config = dict(
    d_model=224,
    d_shared_expert=0,
    routed_scale=1.0,
    balance_loss=0.0162,
    head_dim=64,
    norm='rmsnorm',
    optimizer='muon_variant',
    lr_mult_qkv=0.5,
    decay_fraction=0.554,
    decay_shape='linear',
    seq_len=256,
    dataset='wikipedia_en',
)
Below are experts of layer 8 (counted from 0) of a mixture-of-experts language model. Rows are named router (the router's row for the expert), gate (a neuron's input weights, with its number), up (a neuron's input weights, with its number), down (a neuron's output weights, with its number) and show model dimensions 0-223. Each number is 500 + 25 x the weight over its row's rms, rounded and kept within 0 to 999. Numbers have three digits each.
After each expert's rows: "comes before" lists some tokens at least twice as common just after its tokens as in all text; "raises" lists some tokens whose logits its average output raises strongly, later layers aside. This comes from a sample of Wikipedia text that the model never trained on. Tokens count by the router's weight.

# expert 1
router:528483494479474526523529508457456541513469514509500491500508515513528524531506484468483472476490510477467475523486504462480500513508499517479522458461477514474482508486469449496540503509542495522502480545478526509453545515482469512498459480520463504519494516500520510498475520459440488507536483511461503485525471499491504477490497515518491504475512549508513518525497466498542502499479504522473487512470493526478542527491482529543525510540487520503503477476482476492486545529489452538537452477559488498487506506500475465477494493522461506567525498480580469524479511498506520471560500443535520511521499502541477520468504477517464506533505492493525516519507478530520506515518
gate1:532547474481442535496555544484492504484495526525502514504502520477441532486446519437500502481470490458499462499484465518466504531477515543533532489524516503484475472514513517464524485471492520511514483523494516472512506563508500503485499500506491518511481522521523454456508539524479505544512513509484510514504536474470511471536464482496525462455475518550487512558496499494502473480502528489495495512508485490469511480531476514519486501539487508500491542519521534511476505476484473545500467522494515505506537511481543506512508507477478527559480499495548480502480511470513509481508483513497497535507446447519464501477502526492481472457571523512484508532497506480529512487501
up1:510466529520485461473509524451465488495500520519532508431480474455495521489465475533476468483434527515456485503496469492558485517485508445487517507473477536482524448460453510494511469500464515531510493544496529518509476475501510456499502484453547477514499533489523506542528452484520513526518534487547523486470537514527524511533518512485500520511474468489523493477486481492496461485510509543471473505526528522502470467503497511508489473534494510497519504485498506531515506511517496505471491517521472528506517468494488459466521482471514483499497558516508503490467497549513520478496555476501472503490489469488496546463483503479491510493547468485477540521496500468506523531486
down1:486482520492453485458527505542516540521510530532498534488511492507523462504513477526490520505490532487515503484467521513499450480509502514520522508545454491521522472508499470530500484498491508485481493492490536461477525499547507514477520481511534496533518503508512503461439496504529514460532449473507490469484486514491479547488512518516508502491472513468507512467532529500555516533508514453513532517475529462513505500504517485530459515480543511532521458466486508503475543504513482538582459518525501498470489514464496504484519523539497485497482507555516487461525471522474469441471501492503477521509497453541504483463483444491483542548511509513503509509515490470464500517520
gate2:532531525500435520495459512510510522496530511467474477501543502481526525484500523495496462512517521533493531527514480516487487479491531501495511512510488471529478489475468549514489515473536541506516508495528553527457532483487502493478508459505509542488505533565493547526516521467444483484500496528480493508510502465529486466516535481542506451490471506487496487491524485502489538508524509502485492482484489525508491506470501493534501512529475557467520498489492483512452494493496547488481501540558489481519514492487474500529468472525482478552497518486518521499517436513521504571503551474483506464486564476512483504538536464508470495504499501492499557489520496524492513466514
up2:506514524481497483503492473482480496493501482503534541521495455487470480505483508470475485502468459506480484483498491535492509486442518531521531441483461484477478469477486483524407501487481498445485487482478523484490486505508511493501467531490560508536490490481478497551488476557554501489479515516511514560494476494489497523482482507474509497490506497541514529500519476504464517506490471456550492522485495473515524546511497511477504507525532489561473504454524491479499491504511477534470515492480536521457477502494484530502538495489513462466562487524474522485469516490486464552498512489494512554512465493495503452482500526479493506490531493459471491470467477477500518523523
down2:475471531479479480479532500471518523511487515486488498493488509530516442497515485532489504503462429456502516504508501551492558463522542489488505474509524482471490511515447476526512468514521490506500477538543531539482512489490480522543492507517486481506467485474503471469467519448470480509481498490500500489514502498512543480546494473509484522472481468501505488516464514467483480495520504516500534493507471472497527478472495498560528472512482506504483531519536531477474458473527499474547480514477466486576473498528530518497517532505514494529524476477499504544512523533473536494529490498528473514521529524530519493512502522480485515552515504538498498461529489503502491578460
gate3:518507484469492545476502496497489562501470521485520479504480514499505488448528560495469543466544482541480446488528515501499488477477519476497530509485525550518547493513496492490486497493450517453473483488513508521484471475515488523500532515510522493507479478501495491514504485537485491492513475502487499495537516512535466493502527481542505502469548483492524497536488466530482509509532490514506552530491565495511481547484528433495515516526478500506490497490466564499458510533489512519492526476468512479472500478515474508519492474489493536551520484508487480485494476468469506482514528476532533520503495486500458473458537566524493475477519554523501531500475486537491518475463
up3:480504551503482510521482479500484495518501485509493468489496488502493536495484463509442525493489466509481528467496502526528525527479502506486475491496491499530518502513534513486517471453518552501471513466467484509511492568541492477430478511510536536535505523496525514417496488488483472525476524448519512553502503513503525522516491542480499460503528514494511487497470533491472541512495534479483483499569517519520508455540492502493506515468494505518490489504471476472442484482452509475499538516480486442509516478493532512495460493481486459467496516484454460472501473488483487481477467536527547477486514534491535503523495503521490509493512490507504513525490506479518526435518
down3:541512482484495466463487489523445467479465502510465558489522492477486490554423483476515510477494512496491491519494493511492516538526454479536530529425518504493482484480531477532497449516482493511482497491521492473483505499514469521481550483512512509479516507514530498486460530479501484502496496504489497487493501540534473541535524506506538527482447466474483509519462534496484464503478503477513534499555505517512524547523508495544520532505545500514488513490504477527497510531480470506485508454491509530502473512524494522503486511504501482506497523458502502508522534519509510479516501499463519510487473526511515468480488491523476511543536514605501509472444501493501525530468
comes before: "\n", "-", " ", "|", "The", " 0"
raises: "\n", "\")", " Position", "===", "The", "In"

# expert 4
router:489451524521477555475550491505475492530504498465512518499526468523501558493499558476512505495526506539493497536501509489484502451501481447527463471502535516540504528488500477527533476487478522527526476523491577519501553528498473460498483529489524520537528505510469502501516497523479498509509546488499492465533492507515510451502512519500525498499544479472496476520504504543546491466492551490481486520511450489517494518531511511497502552519499527517478482499489487477472519520488476455508513462471517534470494477485525516474505517519485537504543543455518522457476502516547526520511511487488527509501483523510487505537539506513469506488512475506548502454508496487545522511528
gate1:469477526513435499489514530474484479490489512534482557492481500509501545555522520490516547575509458514524522501424513506434455473520486521496487529530512486484525511543498501476506517496531492515499505501484527516516479537493466517500531490517464450466517484493457522561475499533467482473452504501481498522556531478509475467531518533530516490478505516532502478494485484488523500517528520472491487540504478521505490498484479491476467514515499528506534495479483521490513509510536510511481535484479500533506490492495521499442527526501524497570520480458504530512470482493490478502457532500486506504455497496492476514530483517474451488524480522491491510501510499530523496511464
up1:529459499488457532495530522518450527502518493500465517532457514511540466506513487480459477476506493520524513487468496457487537465485494516514486473475532467517484507472515484547495521546480493508514444521479502485509522444507527504500526522523481491495484480540463497567471501471489454482513472451511474498516513469510506474510511495545528491499524513498504519511484522511458533477508460477429492510504513502506483448525523480487527425516524555507519515462481468508482504438507521505524459489511492467502473510471465510463505465525549488523519504504460489502497511529501505526501471518503517514484486528519517494501507508462461449485475480519491517519496482476502519527504
down1:475502449438491512472496510499498535511529514563500509495477544506515506522505486486495531536467466529524487479494507565498476478460473491535478507502510504533512507475509515477486509555458547484551448502547495532525511474507474498486529508473450444479476495491477524501473488510519460489476509518532484475550457473516491512501534518493484503515491523484517498474502516518498436510528478525442480490519525493515472462513492511471458513508470475463525465504501471492474511516525500496500495496528484476488466504490461474517519470524514502525529500470468532498520495477488494508484471523449570488470452490497500513528476505495471539491467501490529481529508505506531487483490
gate2:515482503497461478505503481504487501478518484526510544494502480482512532493531462474509472481491457481505524462509465553492510486502459503523509514512544508514579506485539492491483502488484540501500465545471480480475459487488525557473519458572455494511484469506483497498494468529489527465507502506471481475464485498507514487503495488528521486515556445507478540514497477497518456500478488519482546490452513526503484484526490476511476450498511475541497477520530464521523493464516531517507492536473499507441493506504520536490508484474469491491531510483514510487511478523523488490517459506510448451514538498494460512481482491480475535531525474486542509487531527474502557488503
up2:506498464532514521504514499530516500528503519542476478540455476504536495481522515492526509500491511492492488477490492508521490507509526508503504489471498524482507507514488503548477520466504495486539506535514503497550516526495530508544523498495455551497476508511514542472502506464511515488515573495503537507496454488502527561481536503465485475472507501518463529496523501538512517485440464446554504498502492508486509505522459505492500474561511516504459528516501467513512545567515477515493497489539533451531535543470486460492506509527486503560509476477513491480485478473495487520529532485518506506517468533493497538548502542516548474502493513488486531503500498464436486497508
down2:542514506518509520482517535504513517540556463510495516507477498496500501496483571426463447538522546468457488509521528495484501497493524471521474483461507460510507543494529480487538516505527534468500475483474512539519529475494501473526569481484515488531453525522537482515490496507526492498471473527500516507510483528512540447512482476491496507481524493498473487525481483514497508498425529483502483495510504476482517516476456490496479507531510459513490544485439490491444575505502506516511508545520511472541468514483499487480500522525502510510489485460515510517485488521482474507494550504495522520489525499527505479524483493489539535494488504526515510496500516525448479483510
gate3:432477494526492512489452529509491512518521500467499504513494493486477488514495488461544490459448486492532494500480489541508492534545514500537503491523486497488506462504525510455552495549476474515491523503470495488424517508522485497480528557478516503556518518523469473494448463520520523460525517484507445485499540429501520506486509453487491467521494478510483527479490479482510518496510511522502486534507488492513476549546491533488496479472509518512532493470478510471500523530504463518495518515503510518478472515485469500443511491504536513478493500517496460515495484503517502499510482536514513463485516504455515521509474492497463586517537469468485507518475514497482505462519
up3:545524542512518492473456511498478511548491548481465534528497550482538477525518477498481509493497456515495508548513545499470530526490475514463498541516507505504557512548529474493481508486492508489467495494524497505487520468524502511497508532483467536486494500448496509464494506494479467505514520527488464508487547527486491523448489492447502465510505512530489487472495553478492528487549515484516546507520520484534540532467501461511517511456465496490500501487474508512491466505459502495537499507550489475484501466487529472460470536490491490511519518508494502481503500481549485531513486493498444496490509516501472474530471504530475466461488526521424497490511538460500467499475
down3:518499467502480476523502464513472484560436532459454462470477518527451487491538502550493518490484537513519523525457493462474479493494513487502491494518479502508523426515496512522518468487524535529454488501494517478488541515528500516493497474504474521520533536494515504539491518505473477549511503515513502526494528533511518456493493509509505513480471535504469517505516517485489493492466544516512541574498503496499586496513494504496523451511509501483506497479486516514510483483481517458531480482534488479478506537527500537490483478471487501511490475506495499484499525505533496461477483478475510521478527506524520481513514476477483474467501484467493504498447506538517455418483
comes before: " of", " and", " in", ".", " to", " for"
raises: " (aged", " (age", "right", " candidate"

# expert 5
router:514461530540505523490525559502477492550469480479475520506490441509488554506470509499514471480481540512474515505481545477515519471508431460472447520432492485471506514529485486516502509508525488512474488498487524518469500485499451486504510514490457544514489506494505502501464471514516465522554516499499519461523498504497488484496491484475520541509565476481493481485472507531537482474480528489503464531520496472483497558511483514533496496517541544565525471496487488470489527531470470519494494504498491531488489467552480475491498496481545520510526476496515559502464468508536503495523474487511529478510496517524519491499512502541478511496491540470548498512482505486479497513488
gate1:493450526477500488500539515532491482498458506521471483497469512499510497504536497467505485488512485476501484514465546507493495520497480492480528501523540518521511527505561467483501546500542485532489482504521485558500512484487495512464517484475536507513508490492519474439515469496530503503544535509502500489507489547522489524496514556474465478518547478499524533515502498499495465512507506511437567465520524508522494520482451506468481535522487504488477510507463472457461513511507489516484427526484460526476486455536516468459505507524510486510503510537523493467504490472502485500516463506460523467507504521486496543506487518519462470460547534533471468496477512493446499486475
up1:522514520504487524498531503475514519476533501505462496511445500517505493535528527523449517479492457473527479469524517512527543456476489513474458498461491472489483485535525479540476502512513474511490467517489454520500489526497501572547475520550475509520483510505525511547484488490460489518481469470481502476531495489466531482536507469505540506499455494491521504527507518517520502478506486496484514477497455496511503503521517492489523526461482523458519475494504492526479490542484517514463513507478467533472547493529477520485533475515448527526447545532483485522468451487455500546519508464497482531518555501508493505474502517499471454484482502539553484488520475500507482486477
down1:490504515500510516498505514478472447495534510537499473520505478517476508497503538494441524486523533481485467471502478469494491473503529472537494484502479522507498452515493488475491483494489486486518467501534520524512500540495492493516438474511471529476486514495514501490510498485459500501501461520492476464527467556485517544506560445535517468524507495483520529519534516514490516507544510508470492532483499512474539492483507516491561487528478471538488505511479507493503514504518499505500510469550519513527487501473528520503514483493493476517489516415495474533473476525519520515462565457491492487530545513485494518496526538493504560556559448516544484511538507511512504516472
gate2:514512477541518450485457488524531474477475479536489460506491477498481509526467489488501512485494471490507521531497492497509493502546482540480511503494510544490550511526480474498554548484489500434469536516480477500470548435502498481522507507486475465503541446495504520491497507517491471521531546527528501502465481512531521518488513521515516496510541534524473487477463518526500506460533489464476493509517483447498508499504506493529509491535489479497502512513479484427445501487528502506549474476492504493500491496543526514488555466461501475522468459505534522508512525535529502475493526477492473522513457503492469517492493482513531534486555497475438508489490467521502506512507
up2:494494508542513535483495488518498506504527466508498546516522516514487463497538559517524475494491500482504490494483468514457452481524478552492486484490469456452486496487483495509483483513475486520543496502481479504485495496486510487514522497485504489466490557505460446560501490523491491514488511550480481466557479503527446510450515487458462487537497489479460543505472526500487520467499520493525500490500463493512556527543485519507480498496479507471507516481505501499463483505474493550483494486529475519524537522528439488484486511530535504513496512484496512526511480456523492506534523524518479530497469505463507514504469553494492511522510461492524533526486427527447505518467
down2:475572496523500504534498457467458510511526555486543524514498517502513485511516491481509501508526512457512512560509477505522466506502496529515543458463498481528486498495457455514481497456492502485517501447479473491512519520518497471511499527511508537529521552496545534491500493511553509500486474474522466505512477513505485495448487493513520466516497490477491496495490515470483468463449510466467512541469504507486494508535499547479486501508453533492489482502516478474493489511549523490504538490441494509482466532513484510514504468498508535498528497515517477528482462541476507586491469495501503475451537527469517502467503520511503492529515492490503498506561509529464530474496
gate3:538531544501484503524505558497501521541479448516505512517502512456463525522456485503502501451504496481502481522518460474508482510505480504452489487461531522488512522520510517516505493470514544489487485484511517525450483508487492494451553471469541474458433509518511484512488490496538531508526501566475479508498462445466513499524496489482480481477524482499494528487465503534501542503527501504471506482511508435523467529481493479508530474521496494502553481548473490519499451530487497508511470510486469527504479481506521507499489448525538483547501462480505547469512509526530481512465484501522509471500503511524469491494495505494456502473494525464512445466511497487496519482470
up3:498541453509510533479527508506479503524538451517514503489475512483487510532529483498539490478469518493520551498513500525471474492557495503488513506455509489519490489458506471515513499461534477516539503493488530515522489493494473432484495471485513513495515476522519459501501506527481487509534493503502506465472542528504474465494557514522474515448494544503493528522512524501506510536511517486483537478463517533458493490484535537470474470528574497515504514458489488523471467499524506486485498487485511482520524512491524526530471487489542529476526488537488485534475484496496527474534546492512491537485460521511520488426479504497482451534467490491526457518524481460470515503457
down3:502496449536502464518490440447497503484511513531494487533459511500459490523555503521478503483532441488496511502490472517484542495507499495488484495506525535453492470498483482471504481513502546532493497466484477497505542515457502468523503512456500501506504463513463479500507463506489535528468490515461507485470488470496503493514495517506501517519509501471508540526508550485503521530484531476476501468456502460521498527512458488478514503492512532495501468530487491485481461514498454500475520484555520546439461513495484515490527457523510531494484565483515480511533505486506465495517488512510539519478533480500555525501525515500454542549480508470533489506542456484527478519480
comes before: " of", " and", ",", ".", " in", "'s"
raises: "%", ":00", "'s"

# expert 7
router:491479476498491527531499497494455567492484516493499502524450513475479509490475512482520548486513527528491510503519475497480513465514497504536519476515523484495536491497501516510499488461461511512486420506484527499497547554464456473469498525569516521508523526469502547472478527532475504459506501463488491475486441510486503492506496532528495514483513480489438509496513481540517556476481513491491510500483467516505504525546518456516490535538529483508524514489503541504459511568495515490522467517498502535483498470521441475496507478544468514525536489454493484466494487478529533469466510502502457488491502480546462491510531507487482501494513514507489494503478509542495507499476
gate1:513501513476499501496492529474506508528469543511502497500495505498547519544481474505503498474460498486491478514489545529490509502493488469523514518487514442503555463503509517510467461563499551469474511491473472494488509518482475470482480446510515480510487514509516464515487533511493503481526468499510530530504482473488484511476524544485468475478530535472500506462477523477530545486508521519497469524485521531513533467471521458506474491498540489519528453491483483451487505480525540533523505525454511548504496509445498469482517484578467484443503502479522487482474504517515529475519470522474512535479521525486508482491554512487492475512493498503490515533494466563533481539484
up1:521480471514473498492497503536460514486476489541511512464465496539484507499517487464541470477511493500509492504480452510528555486467540491496510501490506480463477583533508542518465496498514494506493526573521457508518458516523532509521523482475498454542513521493524497519517488528526476477524504476483512528496454535452508503536504516510530485516519503487517538466516474505493484500491486522504512515481478523515519500491543535508512467508529473489474468467483469451502466504533503490519493493470487517474484487490499538466527464483485477510484465495468499550474439477538558541477474509539500482478496520499461526469496484536492487503556539526506523490493484502476512518494
down1:484482541475478542495470506468499494541495503523507482496510477489510486531437484457524498524465534507495518534487512506512479479483517541502519522508535533521529479504547496478521491506526514488517470492484488510516443520480437512526482452497526502504560520473491543510491434553505533461470524450474496504459488501493521485444501503476510496468536533443551497499493489462463494516484479473513490502509497501533516522525497521514488482486498493483522458471503518483556511520479526463494492474525496476543521490537498484522478519477474517509504522485484502477491462497473529486496482522469493516477510506479490499507468482510429476504504483527557488497460513479489495469457
gate2:504516484471538533491502482500503527472485478423523518513514500543472503473485535500480522526491457531488526499492563496481513519503478544517536546520527474468553509535522553523525509510517477478490494530491487532548517529504466531500507527463532520456489495507535536478497471514516512469519523504505495450512518464488488527523489489482475499526489483491504488447510466530503537513501505517508484484488490548547467487512498535466491507490540459515529490498487557504511497498507516519498476494538500495574495538550467483505531495522508488525535476515516550490500481477519499479525524477530530498534507536559491502477498485473461501514506503495486506491449494499498493466480
up2:491514487466494554516500523548533518473484473504501452499496531500479475532488462498485478499474470484500528522488499541465480515487522472549494489466464504507574528516477473522498482526506479488523501484489548515510456559466488490497475493535478498529510503481485512491523517508521530471485478502522521492502503491505503524475477547519486490504471501551460492525479518492479501510483460535502528495521531525468511520501495528548489491516492494487506502520489450469529465477444458454482506491495487548534517483495490519461522488478482536488496487482481488510473514523504447500462517496470548515493471468451491505509436520462525479436527513491536479519499504528460515523482
down2:501526517540498483475476504475505505461535469468505529462545513473506512476481516514482498473490501473500545506485463487488478531522472492480512521541503521505444476531490536492458563510500500523471478523496538500505537443531505503537523503523501504508520529481486507530503454495484505498503493446522517523459531518495508491505464477509495511521483513466478511499516481500474486551511506453530470490459479485545470529487548474560498488487478473501452479483524532538508515513492500530502527539485506512493501469493481524491468545481516490479534507515517475495492516493457475490484457496485525472500475500540463511440502530545519490544489519490494507525573497491460481531517
gate3:513479533478509525490497510519486515526455472494494522486451518548489499507491510499521546453488501492479505523453502497494556452464523493516481480499484472467524485511548488526477502486518493479497508496460493543480528485536489459512521476505544456494531513534512492433487461474499537466474451486497490499482528463495511480503515506536512488516538496517485509508481473569492469485512478455517503512469488500474538500516484524506492520532515524510491478493472561477543491554474459496528494474504489507501486501476475468507509522488504488485533487525504522484508474480481474498483555521466440471516498483486481504447521501451495516506508515508542507502543516524534445469501
up3:515490484541535522476493486492507464483427486508483494471472516459511484517484448473494467492536490518519492511527486463481499518514495498496519503518508499467533543498472474498514486473505522488471476524516514529529466487515522516526544515507500520466452516522494481487491472465569484515482524556559551508515516467472493479539437525508546532522436467521470520496507482476494508530488512469508501476489490447523501460503460543460514530550532485471484547493479499509460489495504465504488517519494503472467498529515551490539514494482492493487484527503486494500528502506491482492501526502459501542520510453485502499490483509504476525507475455529510540503532529504506489499493
down3:467507507473507525538534475462423487497513509484483502434516541534504523518494486493527517527489509556503492481446485494473508513500498509530518504459542533509527525533476449492523548510529485462517472461522489512478508494499462496523543492484481505480474514494514484480507490483482495524465472544553487469550489466471512536487500501473480486460508446504516523521518541465529474511481488503477479509511511480494484485516511519486512492483522481509515503492480519477516487517506486434516509514503516472484480469532514488469519505471456496458521493479478488539469548507491466481482477469493503514493459522536467503489471531532514508479476481462503501518498497481444476453450
comes before: "\n", " |", " The", "|", " In", " He"
raises: "\")", "\n", " (age"

# expert 17
router:444500532518463489558507467475491520480462462477452486515547518502523529497479464499516480538514489494481476525481486478543498472490508454507527482510523504518488513495477520527529521485469486503501491516480565515468505537463512500520463492484550449516494500475478467514530490491457525516514491500487484493463514483496477480496494510487556494513508453495493489528497494493533494503464547475520483482469494489513534521535525518519492453517547546491488497487529487497507503546517479499512470521450525548503472515501502520529469527533514563486507554528536499479480473508475535472464484514461514500524496526486510465507492462513481517475505485433501503474491531503536481514504
gate0:456522499501529487506500477478476466541474487478468460489573515534482487460444534487479494535503488496527470474526455530504504511470503473499469469472516498546498535520502476488496499515495492486525500544558507532486463494483492505491525521498475474516484531489501531526500541529501463481528551479519487527490487523511491495514538514490566513482483536471458501494479509499489487480495477478471503488479517512520502496494473481551478481538530523503481481483466464497523471526489519532459510532532438538474500536534497475481514440506532514486551518535504506510487513488530448490493488539542538483515471504509506493535529486521509496510488523507443517472508510512485489514492
up0:488490490528507512508445474471483485505555466542455520510490509512467459516523506456484512496456485501483507498486510511495498520473515492482509477477490514498479455485493483538442497524531513518526516509441488517506481517499464514514506493496527518533497523450487518513489507510496470521482494506479479532535512508485507466469469531482494480512504545516505493490521475491459506472538489535542509478512560510489521544490544523498492502520530510486485513487549463457484456446503530488517460510497556500521513509534517469487493423519498518512550472526511498516495514467491515520486481493561484521489479504498474517557487556527505500509514451475485483509518526440506521485512
down0:471449477485544487506490482523456518492502522486518491494551464483472517553511519505492512493471446523520484509510538522524447516460508483499482535498525555500516482489486523483517514536495524470545462483504508527535496525486489529530493486478531484485483495491475493470522481464488511493481496496524507484488500495518483548506501541488487542476458515497496451527506495528484540535490517462509510459535530526527539511520538489459477513507533533491484513512522522515472478455490500523486495556484458500550432525496491471494507516526532458538514509514482485503527464497537521504487507480512577493506489491522492499498479473505542503504522483558500502515497524472459497535514
gate1:430473473522530552498498542439479511501522523504495478520534484472513514499496525546509478546544548518502461519485531516519487500466521487522488535511508550545519556512491571485526519476476487510508539441510537498514493506479518465468497508473507507481480505502508528507466495489514512535479506496502534469485457543513463486519549461492480495479538483540496530531532482508492522508441471519445507494485505466506525481539482509498503535531490530488473501474501516500506528510537490478459463508502516532482530490519503467512466508483541540516491474527475503490523502494523507515476519496512496489512538482523489475503508482507497494494537467501500534548496546493510489497484
up1:506468525511501510480542499425545467526481482487460466499493533495509503453486518502471469534513511487536462520490511501490493514496529489489490459547493521526500484459505524515477551516518472513495514502490458511508491501489555476497489473510549515454504515465495480504496523480491477463536513474523476492477514463501470473541457527502488488472470524537503509537511506539489542542476497503541469504531498544507506491497500512483511513509479553496529507481481526464475451470540467536467497474488488465495486537462520518487486508544527482496480471489451528525466511488510492524556481469540497508502508486468496532530546507540493460506523511500510486497529520507528524477472
down1:553475523518502488493471525518485550496514503449492534508505486496478467539506464516541502480498489528495512481495494542545493515522520487505535468519495496508480435519455493522501488523469462525538536494480490523493530513470514518510515490525506486516476471485505543519534545484507508520499522495505468523495539466466460526495524522484480509482489503529483537539479494476518496503525535516546520493465480497512553554495509478512506476499495519511466491472528524509496488521476528529494471512518469492517482526469528505488565526517488484478487554536490491482528484552485481541559475506491522520517484485498498498506479443519506501497509491529532481559522507517513517433444
gate2:544524530512437472514490503469507525503513526488476525535471512485509523551459505485498520482513499507486489498512449475531539470485497505523516499482475505552489472511513494509522493508494541464482458501495554481477549495526485504499470559473551469466472498522491492466451470501464491517472488518483523544508532529486475482496475557497520467505503500446556482496507540495466497516510508449506518500499513525499502514522491511480485489509489497507506486525493538523494533560528509544442459554515517538497507471469486501502522488486481495522501495502456528523461500492487514493506557491443500487515481503478477507479523536495517479492525516473516502562521512479505489491491
up2:511476490512491485458482500483501506480491478460514514513491505475508514540485490503481528464525494488497500490505477531492489479495483489480441494452520502532579513522515512483482487540523493494503471512473490465510509462553484479452485541512501494488464439484515451503475485472506493486458500532485506474524510561508490509520498479489519444509514484506548507491489484513469485504533482506439521512501539489501506496459487511518490450545467509513586519552530498562492483526483475455510488504453514493501524517475455476521498501516487503448478491507541498461538539478474459503509484506516498507508494477509485494523524497505508516465477499500495543520501512512546472532483
down2:517539488450472504493456519486501519525532551512491504496475533509521507508502475444522492467494460502512506508504486537496519478519488487516442496513541514488442472509490509538449502480500508533452417494509485494490545503492504562489480530478520475462507538493537470497507476485451521491494506467507500548507468494460492476541495556505459494516494496478592501493475474480485478502486499451517510496488476547522500519493515494499477481479497518496497522484545533495481496516494522506477558506478510500524512489468495519476504506490545489485489481474473507480506504483463514481481509516485526455515438481491495461471503514508516535522479520484505489494519499514481516452490
comes before: "\n", " |", "-", ":", "=", " /"
raises: "’", "ience", "”", "an's", "i's"